Weights of a small mixture-of-experts language model, trained from scratch on English Wikipedia.
Size: width 128, vocabulary 4096, 17.5M parameters.
Experts: 80 experts in each of 8 layers, a shared expert of 64 neurons.
Training: a variant of Muon for the experts, 423M tokens, 6460 steps.
Below are experts of layer 3 (counted from 0) of a mixture-of-experts language model. Rows are named router (the router's row for the expert) and show model dimensions 0-63. Each number is 128 + 32 x the weight over its row's rms, rounded and kept within 0 to 255. Numbers have three digits each.
After each expert's rows: "raises" lists some tokens whose logits its average output raises strongly, later layers aside; "comes before" lists some tokens at least twice as common just after its tokens as in all text. This comes from a sample of Wikipedia text that the model never trained on. Tokens count by the router's weight.

# expert 54
router:144154103111124119094082079135177175077144147144151104123162118124161167129105149125114084149143161162163116121181165106089082123156104177194121157123147104148149149143122143111109127162126099
raises: "its ", "the ", "a ", "it ", "well "
comes before: "a ", "the ", "well ", "/ ", "an ", "\""

# expert 65
router:204106123102109099099111082139104168116133201153073075078123124131104143125103165087147112112157112101134159136163144163043101138166151166121096127089112129138092141103128115106162101174148142
raises: "the ", "es", "it", "in ", "un"
comes before: "The ", "In ", "He ", "==", "It ", "= "

# expert 12
router:164153090083096118085100097116167166085160165116098089088100094164105169150084162111089096162166101086096133088114175125089113140168159169167099157111133087142100168100136136130138099165128096
raises: "ler ", "er", "ser"
comes before: "\n\n", "round", "century ", "he ", "century", "as "

# expert 42
router:168147092083104118091094097120164163093166162116093089085099093164097165147083160110087091163170101084101141087110171116082106136161159168158106155099125096136100173099144141129144094173126101
raises: "ked ", "arded ", "ceeded "
comes before: "- ", "by", "| ", "==", "of ", "  "

# expert 26
router:181152077088155172077067144122159143089128164114113085120113098153175157170102163134128080181142135098136117126141163136110180101140097137135158199155138139110129122146179088096141102133132095
raises: "the ", "a ", "its ", "this ", "both ", "an "
comes before: "the ", "a ", "his ", "200", "201", "199"

# expert 35
router:145114135139106168113112081178205132103166181150112029131126084132143156134110113139093140106179124124116124121099132165135139131141136136197143122119157094132113134085128158110151120153082112
raises: "\n\n", "com", "\n"
comes before: "\n\n", "\n", "9", "8", "5 ", "0"

# expert 16
router:189164123112089155136079133142132133106174160133144107112133090227155142093100153152128085168131074111078106069085186080130162161122199175153123137131111072150122201127179118158099067145113110
raises: "and ", "& ", "of ", "(", "| ", "|"
comes before: "of ", "in ", "and ", "to ", "for ", "with "

# expert 71
router:132146176100155150106116136158125188080158151134092122088152110150134155090121154103083115140145133111117129116118150119075105162099188183105105124138103109163099153142123140103122114150123082
raises: "\n\n", "\n", "am", "-"
comes before: "\n\n", "\n", "N ", "000 ", " ", "\\"

# expert 17
router:209125112114097150130119101173151161063162145148110118144151097187107158184093185132121132164152101064117155100140147084127163156199128185128079157148175124100096178120132111095117061137118143
raises: "times ", "× ", "Released", "tim", "thing "
comes before: "| ", "|", "(", "– ", "/ ", "years "

# expert 63
router:128155120081113186045116094115124109086147146090143132054104094111142142170103149093106128145170114101130173049128181142112116166143176137114147125145147100136099194058117121183127113155127100
raises: "al", "am", "ally ", "s", "ation ", "ical "
comes before: "s", ", ", "s ", "ation ", ": ", "ing "

# expert 57
router:138126090127127099130038108148124137085168153145127077141143149149094138163098139114084100130171125072085172116095149102073142128208171127123154128151101090159119151131120140146111092175137114
raises: "it", "a ", "n", "the ", "un"
comes before: "- ", "| ", "The ", "==", "In ", "== "

# expert 67
router:148151085123119168126080087143182121094095158156113092147081130139098124163071181153085106152169116093119168146103161108108113141149145183139093134123147078160147119122185186093180108128166112
raises: "\n", "\n\n", "/", "==="
comes before: "\n", "\n\n", "ame ", "RA ", "ra", "K "

# expert 29
router:202125131095118098124127056115129140107135154109118097109108088154141162166100193104128046194135091075092126114109145164090109114115106195124142148107109069136128137130123130115136114132145063
raises: " ", "Total ", "L"
comes before: " ", "0 ", "1 ", "— ", "1", "2 "

# expert 62
router:140118165109149120113083092161197160093167174161172103065119067132163135151113138108058133201226062118155134057136139153114115136141143153119112104096108117140100157107184198158185080170153111
raises: "by ", ", ", "the ", "\n"
comes before: ", ", ". ", ": ", ".", "\n", "=="

# expert 36
router:167136106102159109101122078186159154124123185116054090096143120171086154123106123116116071207136123146033117085112134149124168155193175127169150182159155088095114142098180147149125085155145117
raises: "off ", "and ", "ard", "not "
comes before: "of ", "and ", "(", "in ", "to ", "is "

# expert 38
router:172184130046093135072094171100117138113133161147085116120139109130166141178054121108045143184169084136110085065140161119096094103156121144107141120110128132163140153144163114183154124126092134
raises: "vers", "i", "ian", "\n", "ian "
comes before: ", ", "'", "ia ", "ian ", ". ", "ia"